Experts of a small language model.
Experts: 12 experts in each of 14 layers, 192 SwiGLU neurons an expert, 1 pick a token, a softmax router.
Training: a variant of Adam for the experts, 3885 steps.
Below are experts of layer 10 (counted from 0) of a mixture-of-experts language model. Rows are named router (the router's row for the expert) and show model dimensions 128-191. Each number is 128 + 32 x the weight over its row's rms, rounded and kept within 0 to 255. Numbers have three digits each.
Before each expert's rows: a language model's description of what the expert responds to; "mostly gets" lists some tokens that are sent to it at least half of the time. This comes from a sample of Wikipedia text that the model never trained on.

# expert 3
Description: Word-initial syllables. Early pieces of words and names right after a capital or space, e.g. R-he-inhessen, re-fuse, O'-Ne-ill, Mir-ren, often in tables and lists.
mostly gets: " Am", " re", "he", " Th", " th", " co"
router:172150166174158167131147148105189106121135101206133128173109103119088155097113133114128128146174125160171155157129121083181050163111182122141119120076132113143122094081181129149154180167133139

# expert 6
Description: Name-starting words. First words of proper names and places plus on, dashes and in, e.g. New, San, John, El, On Point Motorsports, St John's.
mostly gets: " New", " —", " On", " John", "On", " San"
router:117077161122094108135111169140147133091147180103147120095145130126195098127110178134142161086122117152150182164146116134163152130169113137131125110170123148158094104123109140101081110142190158

# expert 9
Description: Number separators and units. Colons, commas, pipes and units between or after digits in scores, times, tables and measurements, e.g. 3:58, ft, mm, +.
mostly gets: " ft", " +", "}", " mm", " ×", " Chevrolet"
router:164097128157147127111127167171116075134100190144163156102173164131180072160094134145111134153088151116147111140171115156150136088141101122108151150164200120138103186161153142131089103117147121

# expert 8
Description: Initial consonant pieces. Single letters or consonant clusters starting a word or piece, e.g. h-appy, r-umoured, Sh-ropshire, lands-l-ide, cons-c-ience.
mostly gets: " h", " r", " l", " sh", " t", " st"
router:117140137095101129168129065102080166103131149185134154144096108138085165142078086072166186180149114124096104158075105154138125171138048085062138110138100115106118140235084119163180105105075147

# expert 10
Description: List dashes and symbols. Line-start list hyphens, opening parentheses, en dashes, degree and coordinate symbols in infoboxes and data lists, e.g. - Region:, 36.86°N, 2010–2011.
mostly gets: "″", " [", "-", " sub", " •", " non"
router:129104089049158103186079175161122164070124124144127057102179156095134136117118165174136179152099106125187171124125078143190137146101086152130086095121099123140114109048111102119098132168072108

# expert 1
Description: Foreign name pieces. Word pieces inside non-English names and places, often Korean, Turkish or Hungarian, in cast lists and tables, e.g. Ja-ye-on, Bang-k-ok, Shahr-e.
mostly gets: "ya", "ı", "ki", "ş", "sky", "uki"
router:137160085075131146110111129165156087124090105089162146058105107127136052114113143144097111090117116185086191083102162110124189094172179183107084155177167100113111122150170111078128157094154133

# expert 7
Description: Numbers and position nouns. Numerals and counting or position words after the, a or a pipe, e.g. two, one, second, end, back, age, 19th.
mostly gets: " two", " one", " part", " three", " second", " number"
router:127124146160137106094107127096092119122097126095122113172082137109125095101176065005143126122098132128145052151150167076086199130124150118156127180135076105124165091126139133133085143112107092

# expert 5
Description: Verbs and function words. Auxiliaries and function words in running prose, such as was, has, had, not, to, is, n't, also, can, in narrative sentences.
mostly gets: " was", " has", " had", " not", " is", " been"
router:097158148131169139145146070120163127120145077183045129145080132158121199175135119049091089095178158129133068117079159081111127163136125129136112147130186166151153143159085144106107102129110121

# expert 11
Description: Category nouns in descriptions. Descriptive nouns and place names in defining phrases, such as politician, film, album, name, University, Sweden, in entry openings.
mostly gets: " film", " album", " school", " University", " politician", " name"
router:126130128129099081064139163152100121182108093110098127076076103070164111148230144132107071153104080059173143152128135158034039126104173104158122116118133172107140113123127109132149105159165164

# expert 4
Description: Determiners and section headings. The, the, a, his, its, their before nouns, plus first words of section headings like History, Personal life, Release history.
mostly gets: "The", " the", " its", " his", " this", " The"
router:124100135161128142119155126050115145190164129031111131163186148174079115149124162169157121133068141105071187071162166127054073103135170109125157068133133152107160117055121081141132096073068135

# expert 2
Description: Mid-word suffixes. Inner and final pieces of longer words, mostly suffixes like -ed, -ical, -ious, -ible, e.g. ecum-en-ical, scrut-in-ised, test-ament.
mostly gets: "etic", "ious", "ved", "atic", "ible", "ibility"
router:113116169159121155145111095128148145078128140089147128105203076154094094097160096135138131048173101145072104116143164143120135131106138176149136153150157096133129181201189153169149169142172110